config = dict(
    balance_loss=0.0121,
    vocab_size=13954,
    lr=0.00162,
)
Below are experts of layer 8 (counted from 0) of a mixture-of-experts language model. Rows are named router (the router's row for the expert), down (a neuron's output weights, with its number) and show model dimensions 0-255. Each number is 500 + 40 x the weight over its row's rms, rounded and kept within 0 to 999. Numbers have three digits each.
Before each expert's rows: "comes before" lists some tokens at least twice as common just after its tokens as in all text. This comes from a sample of Wikipedia text that the model never trained on. Tokens count by the router's weight.

# expert 19
comes before: " |", " ", ":", " 1", " 2", " by:"
router:520512455521545531648528481453502465520552510522505521415499527530496553495523498492550453467457518593452524479552459525476489538450472527476481446549510552550500514502478562448536520501484473563453480533513471470465500518525482494508487526482464514521444560516573460439490473502467447468475460454519494532524603409480472507529517488519508503522543528468447436499448493563591438484459621469476541516518532504476554525544437514522506543568562498510540498468507467491370504567509588561519537502456511453493504525469514513583509553430496514467463463546511469550492506554442566475527496506576479509534512572548478456521491461539467534459524497497513491443531535424437435458460463532452489555531527464500487454514460461471510501504554535515447534473462464491527554574486475
down0:508512474549509502501476537486548557541485493486600539529477516529512486516476523500470492486550544570408498520433434510529502443536474510523462578538453417524458516467533552492512486461553459420420523518473527534533523506535454556478456489535565529548469482456557562468515478393564479449420428529451445544478474536508556485544417492553446476483460506499576502493434529475536460492434560511543479502564565487530471462457507481527533552476511498433517474526465558462547528503524527464532500523608506537536460456501477472523490526481419503541530460484538445492423463521516432534517478488465447487475506461561489472540439521480494492539442494519462502483468455492558469391477549560535500500468553461453485570457485489500501466552507512456547501447443499441458510541498553
down1:545492537452484501504431482488446523468474471578434505428587480496448500555476537487468399528536473444519506500523438448484479534497472534520547477499483464485546513470528538465440497553509497467450467512543528445541506437512486501437536514522506415524507459524532553454565558458469500482495517535472506496492491517606494431474466567426402546453545506477509521506481531544533541479493530467494523569420539511507517428441559462533481498483485542588471510520483510523525511562505459464515546574435428443509473437532504542509475443476461524486527445563470463524496430488455487533472499511525544494477473421552532491469495484540459596466504500486527578497473506549565445483484520507613541451485489492507490425461521525442484508559478486531445500574489471521609517478526474
down2:526478514540465460554552433536435389466481471508457573443454412516467508484472507463427473451435462561527514469441481522523436493507488628481488517488438449424495512499513511498445540522546480462533547510515519471482492572465487470552508542526508565500463518441455498466494489422454492413575475503558539454444509510494421503503542494492511532515538531508525476521555511539426505566620423474464498438437518570499472467463476532477497508511473515498435488506433533503476454545478469444532560454471425492563524449521527498468470474463508484535511513499468511504453488517490519517479500528476475477431476502497457443531526550474418554513538518510497448439479578509491495509472474568440544473534516463500561598464557519463526513475486466484542456450431498501493464521557523
down3:553489572566450528454488524459503515509509429458503475486566543506492473524632473484526506501510487539467533487525526514513450518550453538527455495484456518510512516450532508506504550468521488477518577469539526475515546511485482474523532514490468468512511504511397497508439506449508526503499487455491466557445488531428540531505522510517507431525490551488470470391529462482517514445545498442483556541635522492515539494552497543509480495513545552510520453605478488497406531430493476488504460517446513555520465503487555463463473476483457484445513441532503522501484482452411411492427503455412449499419457408503499447508487464441419469415447480454525527504432461540545495452502490520488542498531446465481466534587609470518533488503572506523541481448469539500452527477508527
down4:529481470518454503454513467463543561402512541484472481514514496493486533485496476466486519499478487508521528454556493470436548534465453501532481435522603436454521465482498529482518516577509477494595584519506517592489489474454536514468529522518464508464548559475457498514531492542455526550545501503530461548545532501463508509419449477467489480468471556457481451514555544440510543550518491480496456526517564507532443443506464612546542534436552519467535562556564503469585431562446506488448479456515445517513521505529525505564450523427530468516615518530468486487509514506456554468464568540413461585544469527474501573521477496483458494573506535456574495434563474493499533499479496454462524482516505510499478495515475465510517590505543485468543518486490537552581412555474538

# expert 8
comes before: " was", " a", " be", " the", " been", " is"
router:522532579540483418586439473444469474539530595518523530536492532543466533519527511450448448557471503572520550488517432545505478523493463575441429441468530540460422533457500565470454513518462481512504474489502486490475481435536474473458481543495504448598508537512551437475520500514498489449497516462568489535495533462514458522570552453498542511475520520473411471473508504504529468491446497484443535498530527514443577550526451548550503546519462465601519477501524454463414550578505513535578462479544486480502454461421465535562474529484460488527463459544477447505516477491473510455544540510478478507472449570532534478562497538517493519440561516500508553464526539452438444461462502522440538591541494471562499476516476449515560472469512538542497538502564466532539530555547446
down1:476510510493528475438490427517517500465528446512491466528517527487513432443529445487515494510454537503541474584639478508519524478469523532460538548487434509488470489502530504415480534492423383550491569503481515544449462497546474549457472464529576474478500511492407562536537486475464539542394548488545471503502532432527488476487460470498489546537490516398469464476471443481500472501459450499465546520471451444473559501491485472620497499536454553541452463461498466545604561495400532457481523570469493436556476499449545522478483503492433487549480487472493458508566512548486434525530473470497484508474500495467459527497497545439513492515517447578506486489501533487497524567480548483476428479448436560499463481540499555414449518511505544516542503469444549491486476502470532
down2:459482600465467552450505461541470444488481605533554501503481479434520462541471494569485408517531505484529497507520523523475538509485469498519477557521523495535478563467450479515517490468501454527491503478520537533516444446431516493480526455465491579596463444474531428440548548528528473548509538545541558496508491421518495507488486532466554462515474567544465476474517506486426443462482504528443464556548546453538557530534539426498521494493543458475489534504506482416588547489598446532531512458476515491530468481487454467421520498448441564543530488453512488456511508525605522482552510487492541530593488432467474542564537457486456551513472476586531475548487514512498503489574535469498526460553421528477399495535515485587537521478520478564536456487532525499535520485471527
down3:549510523409497451544525592526455464518520431452591506438503523516500538504481507442491541515515505447474496512485476503489553452488507508474483465442513500564475561474525535533539552505501492551546417460562559553505488476471589496466509487517534495508540429522502500504547524494504492489478504455561515528478488467618497521511471409474518503518539451464542505585493534455475515501468436514562566492466546470578500480626491421512512454594535502453515508532522527532409583490546417423518485529477532460496518507468461489444491533488496475551519511503452489450570448497537552483491521503476509541493466543533471500447430527483542549502447483440519539475451544485463495434554480541475446529523590511584524536436512517478543479446485507480479491447489524422551543540512479
down4:506480510517495471465531545437531435507444547453531527501570541450468499572469534500479520545407431553516489542398454458545513482558399511510516510520493456487522485472471427477539427476506496522534474550521514506473515463459487510508510494575474467528510483528454454481561517544473515485494549446463501475472483456504528514569479524524500477507476518479531583516437573410569593491432487523518506466446463502500553530452556530461504526479449514479477542412493587547457433537467491514492492480509480529459530546469437441441529494439519515573434518471444526512471528435556553539549474453541470534506496467539481511506555489562553498457509453551575528538456485476536515564418509465485525518522535470566488458484538495530471439538542555563550525565495505477521432536525568
down5:461493544492484441518506541467448500491441458463512471435473525523500530503518559526535480466491517498466526555482508545550493475409526536486519552429507530519432464520478503494467520443510477476461478582468467469474473543528519561511595502512426468561529543530452460502517538528467509477587544515586509568516523474502520456520478536423496520585424545510479539517553538544488586524466554497517508555479511436457453527447468505464433519503567547509545520501525550457404487463463534512405472553495527492504545456478525439527486484492451549534542587599500465528462461517458439464512473505523478527471479498477534447452539445505451546521501459505439540580449550474503494463445510518480603490543498546589420512449494537512487443456521516494506504529498468475487521562412479

# expert 7
comes before: " of", " and", " in", ".", " for", " to"
router:483464534492558447494407482479465489527572526543471556469562501555445516474522513478448503453416563454450487464524533531530496505477449566452471490514535546512507571473508541467472495561493467558507466553458483468451442526483448485494448492530474478502502514563538435471489463470410447478541474455528466530523495443490468522508531457524480534471493577458488470444478540532497535458458559454432546507504532515494518500542491555548468547495531480432526505454526505501433547537534549571541495463538414450533440540438460563515453514426431479504454456449530477531545483512466539486521470523523444482409509533572542465574509506493455520436529445512570517467552564483536491472465493455447504552568446473582479434543438474469539472478539529529428541476499459438513478521511452
down0:483422518554553455589452483545474496500546497510488499561517567549480548552473463491440570508447564545540454463477443506529474566492582454449518459467491507519532570482425484527432480539510496488425477486515491534495501471521400433481472563531452530577566465524487490392449484485488542523495485517484505504542534509521556508504512532518477529503566433516518413442482457506371448511484524511481486471484479573449533513451549460540475502521559480497495470527455527450438546497520476562522485451489444491490526506507490505522447488541505481505500515493472454562457478527494465522459507545562486430592528500429465479451450552474555514502533470501513513475424491467469457426424466500480533487560520452447537454501499446530539528548453460446483445487454498497456430519451544
down1:503546577444499494512499527472515481515489600432543372522438519466489517460417575489488573485486466467567447443458531539447465563490479556506542464476492526482531446572463470496487482426461519486464516382484506507512485533494487518532481534547537474551424545527557449551444552477498502501582537532497547487556531482506571471523486520527497516511471482500480439508513485446515489563541473543382474470500431441489530545495530459526511527537557517506482544539535460482458560485514466538454418563524493472494426506461508486459536520513466468519488513470517453529505506457476510576512540518508455458526499522496477468542518544516411603501501497432479522474462497472474517418544531507509493540512445542417524545511500441494514516571488466504490463494512550542481452499380504
down2:476468520464467519532460483529502562416517533503509498555482476469432526495489491455501475566490484473448483486515552548510488423571454457562499541593474519536433473569548528475546492566539439557485472477473515561481551559472536489481472433451455515507527533592489580519472539499478537477451549547508511520510611490487493536486502470487443443508490466495534520588463479549497538499501441525479508499497505493455461520488480483475479457485519489517500483530423473494443523493572520500550533493495540478617503463471460575506480498476572502588422538478451413553472407579570438493443477514462515472467529468483562489585501573504577486621505464500503528510544521552475516427494504559520554537522508477505487495540558508475500541516494498527457484560522507496453501549503529
down3:434436410500482502552517461554471491563521462470552518471509436533548518565446527474532508469465568491537476488517465439493551495532412499472516465478536514448552474516508437567464437535555542507501436588563502529460539512485459505526495508517410517569526491459487492495497492521478509474425513482467447523589520507510495507520569489497479461435505506534427470516429526524571521439442491476397495451564524434480569481523536448604410504496511459460453543488511484547499498471451487408446496471536505513543397558500451573510524563521457500481491471486482503526462511546491541502483519519488549486537497513494526488553511487519529558500447419536503490484575490503552434434568489473468480529515395480513567529452456519552519467498523520506490491537466502493484434466493508
down4:498562538461534498519542514480494479477506563521539531552549526454474507509433536520544491495522447543530472487527500564451449497521502546562484457481513522449526465497461501527525565481492465550482504440517488549530474557500481555493468505483484459491477501500494397482510506518472429555573565566511527429486457514450453481455511545548407546519466510543535415502449487473447532510536608545446526394495594498484485492562486497579495505563476521553560493506484467477513498513529447557443527443524471489491502454549506406468476514507421462490493506569504515531541579538492535483582543434509498507512446464457532495459492514493513428499436519490516580430519491493514501505466567444540484488539445501405534467541458517578524541465414423483577515506461499501476496456511461

# expert 22
comes before: "\n", "|", "-", "The", "In", "=="
router:502565539497528434529505461463497461547506530512530483488524475544463557469558513422483454394481569565490547460523498495477457529462449508451452468496511521543516501471511539466412511507445465511493484544450451513421513494519493469519521538486510514504442557591516479445571449471449501467569507458529488575498484460492511540527496429480530536458506535485469511470543565467561469476499468446435560489504570541463521483507518555551483510495581513528571453468531478427406496557541548504449474490564476462581479556512497515546522546494438509526490456569535488516496477538445487509537509489534421492469426459517497441524514502540402521471479496476541516457564565438457478478428454553430514558566518474513470504538462492435516454484555594523460523441520484503536521497493457
down0:529457512475490477470479506513520448538509449517420509502508470502455436573454510451522488484507499528466492535526516547526514530451501493524467448516468494539468509523516440504518583496555505515433509462461470511499500550427540521476500513497484515528568473564506471584449536530463541502455485560499477541475536534532394512515480490484436438464518538488402565444501532521522529495486446458448568394522508560579451451502490497475510410506433518526460513483414561412502565471427526468519476480532532440582521474506488554504566457448474530473537480522466525500509575513490572470445417455539581506527457498494530522492520489446559517512545473613509501542495418503461534577533480469496544508577533468454512448441498517501466514496433494466492457502478529464547468514542436
down1:460575523455457395510551449505534521454483469453457629460487487573478471468520507486438600536540474535525486523497552512542479556407444498495476464536440562469536412493453538528555558522448558510498491460507401507519499490529509504492488507585483496452454531468511472534444456491499509510549498525550524446488481519440531536552438458465500474397440444551515470446553479481380461523568496469506455510496513584525438453532471525409517515508448508476447508524492470483475539586479461532545531465535463525572531433493488572503513515479511538494513518455526528523541448469439514487457518492506470550463522535436515504538495531565472489509550515478529558491509486498470468485512531436501537494531544476494538536443469497432484553486524563438532491520493493480523494502509449
down2:485506496515454437501519471468529517489493461489510503434508472565546506485455542559479518461522508533473511497462504573496458566563483564483514500510506502504481465515514525469508501500393522514462502498513442541480544478476526441488475504532429538460518458472575441535502444472467522423477508505453521480521430558468479525481408501526474514529479584479540497521486471489529471421542543608550559495519489465540497502502564503586559493568485517505481486563533461524363534516430516545508499525525474463509491518494473556519524496446545520425542409452506537472624524515504462548459483432501508515495554495516509538469486543487535503512567536429510532525563501500533519471589462487515537546488545446486507558483467474621479536584498452471480537527519499478576414456567489
down3:494461438455479498501458504455539488511386501428446419552526555499466500615548488553484479486439498496564466556530533514418491546464519526490443496522527471518493545519493493542465497529471450502445584460483483528533456537451483493547501426526479488452485499490519524468443565434541587469523494529522488483561522496498515484477535520490398518548475449507547463505514442538551522526482482535567442501526494460503517451486494549498462524587581528479462461523490523570543428501447519468455530470455497532481514536521538473569467467488555482471543492630482497503511454491523506497462524513503510447493502501480497536529496544467436407538422501490565441503561478494556531419456545481418526518495561443485547440547546470511457452511502466449539498472487474485479539594479516
down4:524454471486506478535491493510422527578497487524456550456485525464455541522418491514512463520587551454528488569437568438543569459514548545470567444561512535537529447491533541517446426484434529470546501458559430528444438432542458503486492523474490517439508492470466562487559478480482465490487535511463539459436552498531441463514518516533467526578494391540462489515453464483488477467540544510563471562547529451411504562444519470489459548504536466561454480453438504517491505464510390491532493552514493412540430478462510486501471478524581480467467491563516509448500488520477513482470546482491483473511524455570485557503503562530511533578480445492428485483518521501484542466508588479463511522498482490510507539410519500510470517524416487490437437489436490513504500556518501

# expert 2
comes before: "\n", "-", " ", " -", " M", " T"
router:546530504522529495534491495468500491552562507504499554515480535537455516471535600455464465461479457551441552469504464497463487577458484578474476453458562543487468564455542530513487512497459479495468534576472444458492468493577462419479490516540474441563496485545480454444557462452409442485542498516579465511515558409539471525509513498566560488487528538493463485488483536498534507434480541469497525494515495554459579603478488486585455494553537479483536421435560446480420528574494522547564527459537526468501490512461478486555495513466517495505499451586470507501562579543471500433545487528496426440483450514577602480503510495512503464460563476482526510484533545463492490440455502511484537540507453439525485495504446448490480465468534558516497508504525448447569520481539480
down0:433507494508511509505469462450510467560553543503534546495498430558475459501537502533522457529512522456558509502502522487466504502517490482472513490528511470541543583489518444511502549454392487555517485478459536481454524472552522524552482485515545438560453481563526435489476490548528520523493446469515568534486463462482508555509527509524550461440541363484476541437477493538540565469483448430540510508568436507465551426473586511549555565441536449420537571552507502520428435444551507444501446492465500449464467513449506509462513517561521502413486483469479462532550526494527491532485444474525468505534459438479481480514545448461534527445551517571497523466516533497477533539426518458589502511528516513535498450516474575526441574474526475534499440541526462494496409451501428
down1:493477507496461440469523448498513500482465515528481440523498553477468455449460538480532576596462491511489515474438458541454400465481459518466554501467516557444469463541519551438524556486591455487442558520406497494507484515504528489454545522547571457451468525504510489576565498424468541570479498563560508509477539503520578547554486474518510461447533474530540476480493492514513496492517484558483484475508476536512477521468536502551477549545491482563414492479476535395337553576524462539497541489532435508515520422454484439504446499504452513512536473511538496593537522567519505493513495486492486463523545498425503476518514490558497566519529533554460484484499490405475570479487436483548486460529524465506495509465509479495550542509551495497463459406489441499485463506551474
down2:435563464400544550502495493584409484472471470505442495494463542441511480522461517470530462590503563489478450593519516476457519507476478387479443460440512516478479416561501469490543521495523457404567458502587541469495531504544465537542521527565465486576456454502481497479545445539472466493461526467472475454503583503509517530493479509514496456476512524524486475564426428498516413487437505528518510561508402556520486513455493463552484508543500494471482461470449545544535527491504506524535473494487555431507530568457500525527494568523502522553463451464471422549476489470505523481463546452490461507552481463448449496483454540560476523498614469534489485485491461451465531520503535479541584529458467535492476485572485483507439520524554525451543531484510487561453547524493475
down3:529565530525422494500546497527540492496508462464536511521466493513552495493578522493533559395510509521454514500499468553512438512534477525456581538570486493433512471539451469582518514495547546558554552550490519466519503496546461464469525554619508562504496510518486438580500492511455480426533461509556579496502580509528527506457462527532560461524514517483423496564511484481511520442500439513577443525578487496549470511491486562473505546493438460499460498449503534532604468466443480463464417583474497561495428505532519494578540510496526557455497498524538479517528540490467514455468514495470521497415549462513441511465558465457514494455507534443459484508569466536494503589539490460572529474505451447483499440504533504492481481495565466552556456525581525479484499507496564
down4:469486477505464446468536507458449526458501492494473509466514493490530542508447489445496415367487545455547520531478487515455549515536497465491416457525478508487413421516511533449445521511526384567543416470402554517454479464522446511470433510501511510465475557473493541530553573496440497496487507488520497538454497494518493557485519531472460494444561529447555504481467534598474447551488517511479498414393544486477465493476543443497460584438468525473552470553507503460502504515477519472548502514531519401416523510474494553527470522491548540586506553485454486540470466572452454496486441525470535509568471506502491524491491503495506512571502467519476458435463522469462481505440502471514468525516542498544429474512516529462506541435556519558494535591510553509488419499515505

# expert 17
comes before: " to", " in", " the", " by", " a", " on"
router:538509592536508424543432501467510538477542537575546524510504503471432520500542527482468505443445496504424500476514501497482443556518449551477502457537528481435479536496519567479486540525477498575544524552455475471432473401572429500445491519496530484538449547531518415496487482469438470476571493499537566528517532472455478546482490487538550514487505558464464459457493515470501439496481520501441569522559490490467540545564449542589529507509540439551526515464521508494415478578481563483551504478486421453471434546484455505508438510432441515522418448519530417534525436510458547466474458511502463480453502544577507436570537495482441544475527511474550576440507489492511525470481417519464514504563503510470443488496417475492529462481491511547470541473510492450542503509528463
down6:565529525534518464463496460504519590546435470414525497495532483543471509519519486525547578494489528481466527524590512458538524468455538564457500479523500508475507511554555497531529532436499543557553532373460483500536487607426479499543439458480477543562485550572470393540485509475496533443462508514507509552498525559443494526524499512510543564531553517446545508523492467551546551524459522458503540553567481505498563499464563515396573509500471489541522476608550483493601439468534535444444538461520450517524496500476485520495469521513447480469556480530494513485520509487557456466504469499505556529448537538486545456468489546473497460530480450551450488491483471458461499465476559501524496512560541436525501450586510470436515479533448548513582504559530456484485447472484492
down7:477559482458509439524483483465483568464528460485517550482549507482495497579496447490501457525540521482513395497556520496476481584459482549463418544527529505456515493460515498537515483498564469430486488451488457518503479511462508524532531529478527479469534549547519573491534508549554500467496492458511490506515488438526460428438450497410508498523542581474513516525449574500513479546538432456558516537579504524499556461563412519470513408506443533475446525434504490466450450472487505527532508513491548525577486524469521451464527380526543484493525523519532511532564494494457516468501437519536468553516554487470524502551621575507497480490515544545487522557531545547482516528574507470485573435465497503464509587538541463490562484493492478513423505531500455494500629516428473
down8:476484496419522429531537506461481455532585514543552412520506546443441478480436491473574530568466488520564454529453516528489481491532489588465483458451519504434515470576501499522482501591562581519528493472472473530406556534507517498503518460475505529486534555543447474523475453505518485491521499528458512512497522504538479534421486507505603471429511461493470530551495522487462484501482487545498522526563459502516454518558484563543516504557503527492491481455482549499387415428481513437522479511474563476506458587537571477544505489559516442496476459472477444480465495571547538533527503461445515529455540510525509492471504540440493444471531508461534468480495460482532512427425412515521538501553551479495591495507384562532482506496492463442522452454465464543519482559482486
down9:513482546604537419492475485502492543507481445563493472534440482513465549507491440488424586504509447465504528519472535451424457565503572454443591452533476466557453544493510533491447564465570549500505524392484436567522494539506489530498512530436522463469531527596485504590554472487485530516601530526524504510514469502500563442518515430494552477521541483528479523495435502479498419501523419521472542457508417495460391462477505454490508536510512553426481517551458551498443460487471496500570483554514490490533480504523481519509473485522507468547487541516452475435463423482485514499474561540488448471538483555506490453504497563453468488566483488509436523511523505416545508428441525432538444512472485502490539529479459484509492504551491495471520531470447465448507488446478449
down10:529568593518517504538540521478564552459533558511531469484503488427515505505540483482569491430516480500509525500516513489447505529502497520431485522509512489405449478469504486498470590480465479502442509493465514515535449397545542445471506543526488495535461486489530452510485529519506475481469489458488472493539520491485515518543491491546600467485420533555492478488525546516511425576491473472489510575529507523492495517501584482559495493450412452554486510599496459457424523568469403494545550586461557444483508477499490488540505492473474597581480452551521488561455391493564495486474541478507476469492487510493472541415561426491515529570522491476461498595516456481435460537518429523556498451500527517426441501459454496503528427500459429519461455507536469484528503506477492

# expert 21
comes before: "\n", "-", ")", "),", ");", " /"
router:517511518503527391549489482466503469529497556491582514484550514611455473489600572497453453492527460555475491416510461569488468570443515551477453438509519568490458507481469515493503479534523493550460493514466450478514484451467497450464470513495491475513484503537529514489479491458478484480507523476545503522492505421464506468509495482517555516487533537519454474494543491478513455464470536467517552548586497540480521518509504506525493484553552429506566502483542451499392532566446585502525513519521506432561441508465484509544483535509463502510506467615518458472537517588440524492504515516581468504482447530510582439513509423561468515520492453552477500500538533427452490376429415529516510575514473443473431455544493507494533438508558522546452540467534497531536530537557472
down1:518499465419447513486576559505517585444493476514517486494515446528519522436484434470483517519445453491505495504507560524483557477475468515422516460537504498569509475506502464533520600545396545373492525453464552539538548586561452519465465530500549535478521459499531556510496495474489447530528477472410573489493504519507527476519475548511481462463475395512524496531586483492483527531555560596539524493533480555525558537487547484462537484491452488511523466482481510553455533489554551553437456474518555467589508514515475514504497515464472471548461468509461449456506498487442486495513440451471516448517460563465522541515528518474520405534524461430520581458481502498489442531558533439485441529437509431507509562468494573526522437576504513532536512524484443457525505473515501
down2:494494568491559454444466518539482511436495537536507502481455494554554510522542507477544487380470495452510494523443431462493433548519536513447457494505523481524527560384525492519486501468455497489437546482517479457499477452516495474473521446446471486554511511459525522440566499470527536539573480490512570515426560552498464478590526449461539474493535560504437463459428456482576516523502541517535520502497530399475535533543489517488496503447506451541459471499543534572522504415524475509561502503524507454451496526552474481485415488478511526496519577511505501473439467497548539567562432458498567479459457529549489598515537492427461473562574543517479518491449484525413417474474511468469440470510435430458545509479483481537464555473491484463533481524455492528572477482471479
down3:496498438517500495499548488406557475489514494502521489471474447465440441562495480523501561494490551509508538492501551501598519531522448489518491499530488530522598435438496467529473519519488585495504583474496559491526453454437512512557456517493433403472589493464442458536502584502484502516453492568465547463507453497555550495563563490532502532481419532500512460551563460449529476500485477551480464472500461451514544492465536524505559431493494515390512519467484486532540395506455499537578506428448486529547526559512449548474537516447508482491543483491505564501546539503489543501525517461505470534487472482501513435533472529486547501498519461479539526536517489539509526513508570504599449439552505562520536548483494516467554570484395507522518590539542451508559529557448516
down4:544502563524510535435488549484503524454502469557445484494556510532477404451486464434469518472522589531498505500516437506502501561551494521447500452505415475485510512522456532555506470527531490470597558463467467472556517424472427497554549457491459471461534523492514508544490533400481520487508539554505513461542446482512507553466500488445452537590494450477450531505552462533470513466457472548493523453512512408497421501507568489508519554563435454514511495511497485452491521484528544487448516483512490483516561560526459515459503407475507416502533447455498582510489508532483449512550438498552536487493485577477507482505510514499496546481452440521646496467508454477540527549470528510471490474481502495470567461429414488494481534561534515464466531620475540478469561453464524
down5:572534451556505513485542470453501476544534522534566539474477492395503597501435495576483485522558461555490586529490466456455493548557470520505502427451464518460452484480442518488480512515467534486491504428567499536486478489483480534455502543545461546460461451485520525454533503535538482551478505372449515464463460462542482506499512486508510526476483498505441505462566530540505464471536495503574541542486537442520530511524501512499485570439480500576390491503564538473417486507519541489500451465468486453462551516485481490470460442425516442521520501457530457509479539429509500477534460444462451504492484500506490434457522437509460463500460494465596505508492548516471450482452500504439552514454499465526458473586520460428511523425495506462448447387449494485595517530431517

# expert 11
comes before: " |", "\n", "|", " ", " 0", " a"
router:454519475481492529554482488454473440503523571562485578521566462589469545485570481458451511420432537525458519457580468531489490588423459532432484515499550519497470554410567514504472550529500446495502542503486477476529534483484491473502514502489457438555427487545519486516535463495462521496558569512530487591504555418523540514513528501515549510499502512473521452468504495538458523461506535451455476555531538504511575574578478510507480526504489485562555463450503460520393558494487550503570474483526468450563476481417493493539507521460518510527500475537510409553502524525456473403520534475531448521498476583535561492533492483500437565490510479501516516491504590429496535454437493459504523561547493514500491532561476495464528496464544523506468543427510507499532556596519463
down5:519528524574491480518504503418540486528499534537547514517502491524541446480521523446503483476443564410495414491557489536472467526527577509466519505486455596525459486517481507518533526491510546551555523498539501458466527528540419453522462538415508541512478509437514499498531472464517508466514425567486513483469493450459541478437516428521502481516485523437541452488511445467507497517451453485498457561537439455486551418445535410528480485530475489501536461412501462520558501496478488466457445504532422420531512483441433500503497525605483437518477511496557475466517410547550525546514495490462484518531511438548471446581484394421435561468467452427467491577505496489485537505489490557450493529489542505463509506471488519608537477465513481513469538459501556435485482477500446
down6:469491565519471487431487519567495472507542538567487458446485595438461554551539551426447529458484435540505520482518502554530494556492503464520476447528512459550466476534545441545525423556513484476495563520554436471517540441483457510485598505461478482493489485454489584485502467481470505505481487515536511522462438504467481531501485549483481522441461471525506514502511450545498555537523456458453481598497562536494506550447537525533470415515529483569516478518487464515645533508480483506530463497509506541616492429523532454511538562560532462459541507544441484536478539522531532512422524525472549519532486423498511578496519524405441479451538437493539514509479479487480521540485467461502534563492458495431561497526538395494502480494537534505564491457469498536518453551518447
down7:442545560520553515535435498569403498464544578578515534496539495485452451497554495520494497517501469495525499470438507461540512494488478466555510541533530553550519508468543534445433534501568528460506512508513470556401470471536490527511451534519477530604560526492502520572488469559472505508567517496501527521492575504472496528521464466469499499569420547493482506476513501552484503577488508548541479552511533534414528500551520521458433460491537447463621510497561500494536534475551546450482467494479445522484610500487498517492511497477499522498502510467480431500396449420495485446574545490496603539543459508543395459470514465525524524508531531546488511548474482480447466551526500529450539499541546469467555462587461515480476453539472463550521543481442534515511492534441478
down8:429570473513521495527477472474538528499464543531476502491464484525501473507498542476519476557462417491533587506463462505538515494502473540488498572559475559469532472539521496498543475445454453517504554567562452442572460478489493491555522492540495512445463441489438525592494526502511492456496537393462558472490500509462532503533560581499514578479487518592566491483463515548518509576460587469490508469484471437460513476471413492475498395534511400465473461492475563485544442466531488549544491559430492468528583554571531445510548536494461533387502458541503502502482466503524491469477500473525452532510414531461509530569514477520517510454529455523550493545525488523580515528522539499531517444531484525440430472544527472534535471492522492479520524488397550532469545505487514
down9:480450526518506513434482481521585492483458503461451546514511476513487458497536477524514436456486493517416529622550518496554490483501465490488477548515372459478478525556470538456505450475563499455532473532472471468465458539460509553524450488559445511536458465439520485527485450505470495468556505515537585439554499458476470481483442480579545470509577459496498427529388475441516493479513497481507525472428496493499450458463559519492510470525510464494525512505502566518501516449518521549472523549512402482499519441437502513569520475539485450516492422418478490458398473476498460461452445478492487524533434480494580514523511515478485483491472548489477499512549472501498491476520501541444493475514481553520551475575541426457492452511494456459517555417443442484396541571416503

# expert 20
comes before: " |", " ", " 0", ";", " 1", " also=="
router:528512508530510471509491487463547453588498465539582521409521472578498545497524555527459493451496566594476518451533484536494468586490445523501448477548505512515474503525526465486495525546489533487512464548471452413480486493489473455496539516529527449568492478520529474447511500518415482455473491494508515531542532427446491548508517507520541476539492564502455472521493506534503514497423558465482569498541479492468565534558475483504485527489520527513529488480481444503374520495424616528521482410467472525551468469488405519559459532444480467515445505545514471548473518542481458504536454543523435498507459555526530466500499459508432506493544572490509452412510526458527486443438443415448501535566501484507502497518504414520585460440566531540487512447542477447505565522547438
down5:465487529578533468499413441494509497534551509437535471508449491462529473438544493551544497495518524487530477593547573544522477509545470579462439555549451487516554541485515524455461467468502491470542577496524444485466486469505478520502537464451452515516490472487521491531509464560443419431435537490484553468482489468501431444542480424452517483546563430439463488499501497530553473483462462540480497538491424509477567528482486437460529416474593554516455550424492446523432462518493547454486510512472515518507460525451458527560528504522546462526504512515549481485528492462516453584493462464519514446506465481453606489550556528534444524484504543559454556431509470436503462407500478567500555510519519525488515506495440575585468494535507511532568470540509522515550489443483507
down6:561473464538475541474426480471539473439525495504562549476467473402514552505457530526456442523531485573529522415448569460474500465465538498501452548521452458496505514555529493503505465522479474465532454515502475468501467471443394482533484474485520544491486513499429451468528493500534528446490507459474539502459493489461506582495518511517489444541478495543456470522464521607478527526474563533532515486538560584559527475479493454486417509464524457605517485450468509461472402523565508517509504551478496418497513479437525453492503436486475451415588582553543490556455476526488489475465563504452522521563457480453570516524542557481502507548535479484477461504486457521486430551449537534474562525478511543464538560543531459515475515490574497531506485396483528547509465496575554
down7:515569496498501480518466536474462515550532512555519478498558511516467483479524531414515523519471500536515564490494451483510448462513441555531452442497524460415457454450516503516442472408535489449536527518486463561504467449438513485599533522464506538491482477506459516514503496472454473467533450509446539473429520501454564557506535498538517396520523478550537546591496465454518492497490562481469544492543481572484500469457496435446465537476496540489397520501563543545414541515492512479471489512557482480495495418556492480443454500503564474399505504505480543366505510466540506472482478481513584577527480535433513499488418457523444511511462572468456528560538467501479503476463470490436464434591460467443488452533496505487493516531492520510509490554484490472527606503445472
down8:418523432400504467522451470540535471547432579606558535516488557513487522514502517491542449455555461488524441513510525495477444548497547522535527496515422524462533459467508491474470438479522503527509499550471536496470515472498511547557552538531549481505523479525523433515475445373520468459472432477517479529527478500486449451484549506511524507487422496512471478518564521436466391578530522504521420518521572492492565533511521500518447476489522479452516555443422451493530502478506452547444415520502474547516450491451482469493518563484500521520545517499519483513547479490542490464439482430526452512512474458493523483528528525561454492546475507449432463493482571535516520528496530484466461476573398371504509496527560494453462487508503500481507460517491489417465503451525607
down9:421526491523515476463475500490457560564498487477481557494520406577488514484491483488488511483447582570502491439512581438499516563554510535488468499484469484587513580470553468525501455487484502465513543573510543462503522462482488495481546546454444466419547454483440420488457483559492498471507513464474517496511501519453509591494501509502482490442483486548518461497425446405510599472483494541506455522520537464516517541437518489471508515475571583509524541572458529554465580460483506519505514548506503498485431582456507530499519555509596502468448478400514508509482439448564519436496481556452503479543465495455485518534463527512521525473527432475566542507515460549500561536484519554545476500520619446532527481494506505541453429450529501501573547505498502569457462495487514